config.yaml
num_hidden_layers: 20
hidden_size: 448
n_experts: 40
experts_per_token: 2
d_expert: 176
d_shared_expert: 0
hidden_act: "drelu"
moe_layers: [2, 3, 4, 5, 6, 7, 8, 9, 10, 11, 12, 13, 14, 15, 16, 17, 18, 19]
router_score: "softmax"
normalize_top_k: false
routed_scale: 1.0
balance_loss: 0.00586
balance_bias: false
router_z_loss: 0.0001
init_std_router: 0.00901
lr_router: 0.00175
num_attention_heads: 7
num_key_value_heads: 7
head_dim: 64
vocab_size: 8192
norm: "rmsnorm"
norm_place: "out"
norm_eps: 1e-05
positions: "rope"
rope_theta: 10000.0
rope_fraction: 1.0
qk_norm: true
attn_scale: 0.125
tie_word_embeddings: true
parallel_block: false
init: "uniform"
init_std_qkv: 0.0174
init_std_o: 0.00275
init_std_up: 0.0174
init_std_down: 0.00167
init_out_by_depth: true
optimizer: "soap_variant"
learning_rate: 0.00496
beta1: 0.95
beta2: 0.95
weight_decay: 0.05
lr_head: 0.00783
warmup_steps: 63
schedule: "wsd"
decay_fraction: 0.733
decay_shape: "linear"
final_lr_fraction: 0.02
batch_tokens: 131072
max_seq_len: 512
doc_mask: true
train_tokens: 956900000
max_steps: 7301
dataset: "wikipedia_en"
Below are experts of layer 17 (counted from 0) of a mixture-of-experts language model. Rows are named router (the router's row for the expert) and show model dimensions 112-223. Each number is 128 + 24 x the weight over its row's rms, rounded and kept within 0 to 255. Numbers have three digits each.
After each expert's rows: a language model's description of what the expert responds to. This comes from a sample of Wikipedia text that the model never trained on.

# expert 21
router:180149099102119129086101092098122104129118143143129156131092164136074146125097095173055122127114122092157137116154074163139150178126127163142124137133118156143109100159159155124126127108110125089157144136152119149151111101126117132104149112129128104130148089142152160119166132163130126124148098172127145112125104130165119125124130125156
What it handles: Articles and adjectives in expository prose about institutions, economics and policy, such as the, a, largest, private, global, foreign.

# expert 20
router:135144134150140145127093123126119103139121146100122100137120096128107118149117149166112140084137110038122137126116088132132114175125117152152127138146159146159131112159143152109130165112133132108119090127148094142161163129136146138119106139115132088127136095113172149133096116175126111142190101172126114121116106108121088161135147103158
What it handles: Equals signs in wiki section headings like ==Career==, plus infobox and taxobox field labels such as Species, Genus, Born, Preceded.

# expert 9
router:158149059150122145107070121089126123117105123154109120088103132114071163137120115123098127109117127094127118147167049127182132151131108127121131153142138156169138093205174152154144149105136107112128135105158124158135147103145130154130125162136091095132185126147148141146122083170114130113158126136123145134133106142118130138121160133122
What it handles: Subjects starting a clause, meaning pronouns he, she, they, who, or the ends of team and city names, such as Philadelphia, Ghiggia.

# expert 22
router:141128054103116153096118106120135111104157106180169129124130138109121138147114087114041140155140091090097131152184097140153141173127121154150102144137137148133125134175148149093117155129117103117130129103127136156120135126151120121099155105125088112118148137158164167135121104173145162106183111139120135126115125146150130121101127152135
What it handles: Abstract nouns and suffix endings that close a noun inside titles or phrases, such as story, rules, invasion, -ments, -ion, Award.

# expert 10
router:146141110105134119113099147078113121146147109162123120109098119126113139139107122164090146106153087091103140081184113155124135165124090129162131112121094138142105130159166149111165153102113124146146153135127138124124134115115129125127147087133092053130145083139143135090165151154112113104172110143137144151137111183149105112110105087140
What it handles: Periods, commas and semicolons ending clauses in prose, plus dashes starting list lines in taxonomy and infobox lists, such as Family, Place of birth.

# expert 33
router:157143079131123168128129109100117118166084117190113138122132155119104117163155111166063148117092139126138101127140101143161162159096146143191115106146143148131133124154125146172141119095125083104111128149167102165123145106144109123109146105105096097105166089131158171109123109127152152122141124169109132112139081109124151145121144092133
What it handles: The word in and other time prepositions before dates and years, such as In, during, until, since, plus colons after Born and Established.

# expert 4
router:140152090119099166071111138097112120098102112152130110108113123163057102112127087161081158109117109095127122142131131158139114138133105161166130134142132136150115115144164131148157160104105137105112145110098124113152121076131142152096112117116111126128109119129114133102092116147140110102159093158112138121129109104132115081094131136128
What it handles: Decimal points, degree and minute marks, plus/minus signs inside numbers and coordinates, and opening word pieces like ph, str, est.

# expert 7
router:157143109119172124097110107100111119114126138167138110122131130090073124160132089147063124108107128052132112121157078153154135166121133138159097147139131137133142129140146153122122157086132134065152134134178108166141118103130151152083126094122108098117163122119131162114115115158124136158159115142120136141120123136131133097094127100171
What it handles: Prepositions and commas beginning a phrase or clause after a noun or verb, mostly of, with, under, by, from, without.

# expert 5
router:157158104118112130114110156086153095102105117150089126116107114149100137135167094086096183129091117098127182129156100135145115127119084146141115117147116150130127097177145134106162172085112128095143143116134137130139127141113140140132104109091092078127149111160156138092137086148109153136153121159102162153114099060143124094118146112155
What it handles: Surnames and their inner pieces after a given name, in sports rosters and text, such as Miller, Smith, Martinco, Gustavsson.

# expert 11
router:147163104136142137068140102155121118080115097153112123138102148153100138150118114067139136126129139095129152122167082144100097141102111143167132159160150156143118094149155198108163155105119130138137124132171135129182146118114174155100159105120089126128162105160139137133126070145139118127147163153120129131114108116126119102097147108159
What it handles: Opening letters of personal and place names, often South Asian or otherwise non-English, such as Sh, Kh, Bh, Mah, Ja.

# expert 29
router:170163128132149126082086138126103117095065112173123125148163143127099145143104133181099097108130112102100132076154094123115147201120113170189117137112105138141122113120127186119169129094109153095132129115149112159182106081133128133091136117127087106116174105130154134118114115121141123124136152150144140130155110155149137118102141091134
What it handles: Opening brackets, quotes, hyphens, dashes and word prefixes such as un, inter, dis, pre, plus digit-group commas in numbers.

# expert 32
router:157163080093111129106127102107104119154133122169107118093100113111097166159101108170084153134121123067141106095173054140149139164130121162161085153156101156131134145111147169137137154075120152072144156090151120158158150091138128122099129107121115114128187122147139148111127113162111127144157136142104140108112115096116135123138146118143
What it handles: Prepositions, commas, hyphens and pipes linking names, places and teams in credits, route and roster lists, plus country codes like USA, GBR.

# expert 18
router:131143126114118108098153145109093115110088127160121160115087168136100126129142098101103167141145103120144144110161086135110109157138107159119126136136141110087135108160127170124132161100121129107111155107142096118183129088113158130085101074134111103136162131157121140123117106142155136103159143153106131148098125139128112113112140138113
What it handles: First capital letter or short opening piece of proper nouns in tables and lists, such as Y in Ypsilanti, Col in Colchester, Hon in Honda.

# expert 30
router:143140110128092143087116120115132104112106124170123129108107138110114119121100104149084112127111122048125130119186073158136172142110074136159125140163162129144146123157125155115154174114096140122127146142142127135145115106122129139115130101105115066130145150159136154110136091172129105123142106134125168121099089134130101149103144124152
What it handles: Role nouns and adjectives describing people in biographies, such as President, politician, minister, daughter, Catholic, American, usually after as, a or was.

# expert 28
router:135132080116120116111102098123133106121136116158133177110102148129111122133110103139106124144128128100148115129134065154123130166145104160175119120165125121158095134168138168146128192125105113070129139088146124157149120089149132158100149109122113104145147133140163144123147157162124101115158099152116109158118107137180170119130140116128
What it handles: Main verbs and auxiliaries following a subject or pronoun, such as was, is, been, would, could, plus adverbs like also, usually.

# expert 3
router:142123071096139142119099106108123099147142096134171120122134166121066150156128097121092135121125107104135142090179083154124133150126112150142123123140114115127125131175182151102131138144099098146125148143173133123121140133130140170103137078160121127131195110169160128115123079161116131089155131157114145098133118131131112109106115129133
What it handles: First or inner capitalized words of multiword names of organizations, awards, places and titles, such as New, Red, Golden, University.

# expert 31
router:145135107094067136084067139098143115090127154152144104102125120145097122117129078111080140103139146097128141145145117138140131145116098146153116147126126145135155116153143145093142138116094104091140132159134103111146137090113173136085120112114100114123119131129159145103142055151121121109156113129119140123133098147133142154109117126109
What it handles: Short lowercase opening pieces of longer words, such as fe, tra, ne, mon, Fa, plus table pipes and dashes.

# expert 38
router:178177077124155138117090110081127101116112133156136120117110143116086123146129091113063092119095161114103119135155077137128110200118083149164129141139141174150108124154152142115122159124109112138173114125139149126163132086132136124092124129121098102113162088128140157109096101156108108109150108165130123136139083113120123123127128108117
What it handles: Vowel-ending syllables and word pieces inside transliterated Chinese, Indian, Japanese and Latin names, plus first names such as Jean, Muhammad, Kevin.

# expert 0
router:161110086101128112087108152123137111095123105151156173112145064111096121153131141150093147103132107110080073117145072127142078126129093161167143121124164158135127115145153147176132170114131083104157117110147128126142169087144111147078128122153107108139169143148132129100103125158078110102143108173137157127120104119135138099120135098107
What it handles: First pipe opening a results or standings table after a heading, LaTeX backslashes and dollar signs, plus words like according, due, designed.

# expert 24
router:117152092110108136145117121073143117082168102140187149105151119103093131135084106185103106119140139132104125101146126152098141139118113126147125141157156142127107119136159180158123156149128135110158104127112147113125143090170123144112127126130114117122153130148119179066112093117134102123148153128127137121106142144113118114114144103166
What it handles: Lone capital or lowercase letters and short pieces inside names, abbreviations and foreign words, such as D.C., 501(c), Vishwasrao.

# expert 19
router:157118080124136137100142086130115104100113112128098141125133129082101129133122109151143122119105130102143124165099076102110118166134106148170109131124094149130120140198150172081128128126136134077144114107128127154143148117127141139114160092117143094153155119126142172127162152134124111149126123143113159130127096168147092119108140092152
What it handles: Number tokens in tables, statistics, dates, coordinates and counts, such as 1, 18, 31, often split inside longer figures.

# expert 25
router:141136105136085156080126115135125111128136121168149113128125129115080132156136125110084145147139134112128112136184085120140111174135099156148110132170138108140093137188158180124125150102110141101151140093120137148121141116108130144115129110122088109131130061163177144145128125172118151119157079147115124120123107117115119114090130130115
What it handles: Everyday nouns for activities, objects and crafts, often stems before a suffix, such as guitar, design, tour, train, bomb, work.

# expert 36
router:143131093138084132122116096122138110083129112158114117089103155135082132148095077171077135120111095088168113104158090164151132099128123160144106134136123158125105090169138133137118145087095127126168123139132135133151118120146135112103114077154103142108157087132172153084139098150123144108160139141100156112075105127160119103110131145110
What it handles: Articles, prepositions and adjectives inside species, ecology and geography descriptions, such as the, with, benthic, tropical, Andean.

# expert 15
router:123188112137172168117108112128170108125089122149115128104146147115138112147115094151076150159123096119151131106169109097119127132142121111138084125123104149127132127168136148143136164089159092108163110122147093133130116105136138128133138095124120114102122133145105197144133081115128094130148095104126136173137078142117135131130147126127
What it handles: Line breaks between table rows, plus word-start pieces and foreign-word fragments such as exc, co, rel, Bra, and accented-byte pieces.

# expert 27
router:143138114101096146102083108085112106136110138138141130114087140134061141166087107154058121140102123099163131112145086165152168167128104134141111154164144137155114103174127162135130117105122137096144112148129136171151112099115107140102134113107088105116140076129146166107144116195131147114127105142138156129138103147147106111119163122135
What it handles: Articles, possessives and modifier adjectives before nouns in historical or biographical prose, such as the, his, military, Ottoman, brick.

# expert 2
router:167162076126126133082120121117112096166136146151132125105124133093129134132088095146130115108151163086129095095127051131147141146121126163149136126130100153148158126162143193120132126084091119086157120114150156145147152129124145129120109139184130112124112113129143157164127127159144126102140126160105157088152111128158099132115152117140
What it handles: Line breaks after headings, titles and table rows, plus the opening capital of acronyms and abbreviations, such as ROS, IGF, BSP, RE.

# expert 16
router:160127084141128127072101124123114104104151132165128154114135137091084111165113089159048137123125129075100120129162094113156130197122123141160135129117140142154104135195139129131150146123113135112167135095143121132111130114186109137093146119131112120151152091183123167116150121155134141097138091168121139124107128139150124097107114139104
What it handles: Abstract or category nouns and their final pieces in census, biology and history text, such as population, census, municipality, earthquake.

# expert 8
router:130131114127160094082113119118136123106127137168153119144120149130078134124093144138112116128122106050170149123124101158147159181141128153171112112162121153154106090165154144097143142103122128102141094110108122159145123105150122144097153119129096097132162128180123135102162117143102085111159104156154132131130121133148161143115143102137
What it handles: Function words in running prose such as that, however, but, because, if, plus number and time words like nine, months, next.

# expert 37
router:157151083126104156090118118081124091089106142149153133124099143135077120123120087126076137112118119101130118121168100138149134115150106151119102142164137168140104122164169155110153163101123122109133099148122140160128111131148132152088139111142120120147183097123139147119135122181117104127154105164104152129139114119134126105141147148139
What it handles: Place-name pieces and geographic words such as County, Avenue, Township, Creek, province, including endings of Japanese and Russian place names.

# expert 35
router:163150118136128154113164120121151110132140139098139128112111100156127118139120149137122128099128098091153119119159102127122130158123090159140122143156134156154120110164137134096119184096159125088119144097106141145132137098125130092111132106126101112125114112122109192140130107130150155107157085126113130141119128104157137106106152112110
What it handles: Middle or stem pieces of Latinate words, followed by endings such as -ion or -ed, such as project, equ, gener, ess.

# expert 23
router:159148109121126119117093106122131107105125141166117130123114145139074160133093124143058153113077093112136127105165088155128156176120087145158120125138148166153107074158125162135146122111110124105148111133115138172148144124110143148108150126133121102124156105097158150133162099163119108118136100196114140159089110145155121120149129102131
What it handles: Articles and word starts in passages about albums, songs and films, such as the, a, comp in compilation, musical, comedy.

# expert 14
router:120135113114128099101112121124135102095147123157129095136108126111092126131131122121109142107098111065093108145166107141152119178119107175172105105177114120135147123117145159137126123105123147102148163128132153150125099071134152146126151122137116062133122129131129144106075125148127122135142123149140122127131134159151132126138143114155
What it handles: Raw byte pieces of Chinese, Japanese, Greek and Thai script, plus past-participle endings, object pronouns and years after in, such as destroyed, them, 1944.

# expert 34
router:136147124111140181142129135107132123094103138131125135086114130140082110149144103190079129109128144124112121083153082124144121160144092132154113153123118124120105100113114150140106148100130122127182086120147142141136123157101151167097097128102134119136144110124150162113143103152104098112152106163091143159107088154157146083122140123120
What it handles: Pipes, dashes, indentation, brackets and codes before numbers in racing results, route lists and tables, such as Lap 18, PS 126, Route.

# expert 17
router:165143110108121128123106122108121112152143143140140135144127121117104120119116114159083109128105100137165097126148075148153119177124105151144092123165106158171107103131154120127116166093083134118131118159108123146121149121126121122095134079109103110119137082143162146116141092147177123128142132149140108110084119130144137107124127118121
What it handles: Field labels, section-heading words and table separators in sports and election infoboxes, such as Preceded, Senior career, League, Scientific.

# expert 13
router:162148082121122130079106127105163120126138103161134144095116118128062152155097092130078106130119106103139111135159063120163116149147092145129104097166134157147102090189131154143136150113098107123126136104156171165146111100097130133106140110137130106148204082139150155152149125188129139147162064177120153130105108165170122123138154107118
What it handles: Pronouns, connectives and sentence-openers in biographies of writers and scholars, such as It, After, Despite, wrote, and, which.

# expert 6
router:143132097114153142114091138090138100109094145178103134135125137122084080148131108158068175119127124073147112125177066134145144191143126130185104122122105134156083132168143148144120138092118131123120111130115142139165144113124091143095118119114134112140105103166140140118163167158133133125153112173123141118102133127119149114134133125105
What it handles: Pipes and semicolons between numeric cells in sports and election tables, plus month names before day numbers and words like On, aged, located.

# expert 26
router:149171145127135122119104108077115109106125093138117117119132135152096139100117100133125146120125155102151130102180105115109122152111111174131113139192148111108156116149142140126143167131135126159123132116099152117142133105170129141127108135130113144104184101161118149156137099156122117098174124148099109153115100093139140108139167118121
What it handles: Middle pieces of Slavic, Polish, Arabic and other foreign place and person names, such as Lip in Lipienica, Dam in Damascus, plus table-divider hyphens.

# expert 39
router:165171094099092130115111084072135134125098140160152129116096173146085131138070111121073125153112140065132133112159103157119137176151128183149126139171138110157128115146164127141133150118140094122148133109154144143154147112144150121103161088110148098143165100151166165104125086152149113099182134146145137153148096101121107110097146134139
What it handles: Pieces of Spanish, Italian and other European names and places, such as Maria, José, Santa, plus country-name words like United.

# expert 12
router:151139098078125137100104119106132095108151102150058126123131097131114133127136105170050150079123088121099130117156093130127148145131099164166138133136119160160112126168155134122110137088132119111156113128119096114158118133116106134118136103155106099151177103112154161145104115137136113126139103172121113151089143134131105142094109127139
What it handles: Pipe separators after numbers inside sports and election result table rows, plus closing quotes, apostrophes, parentheses and author-abbreviation periods.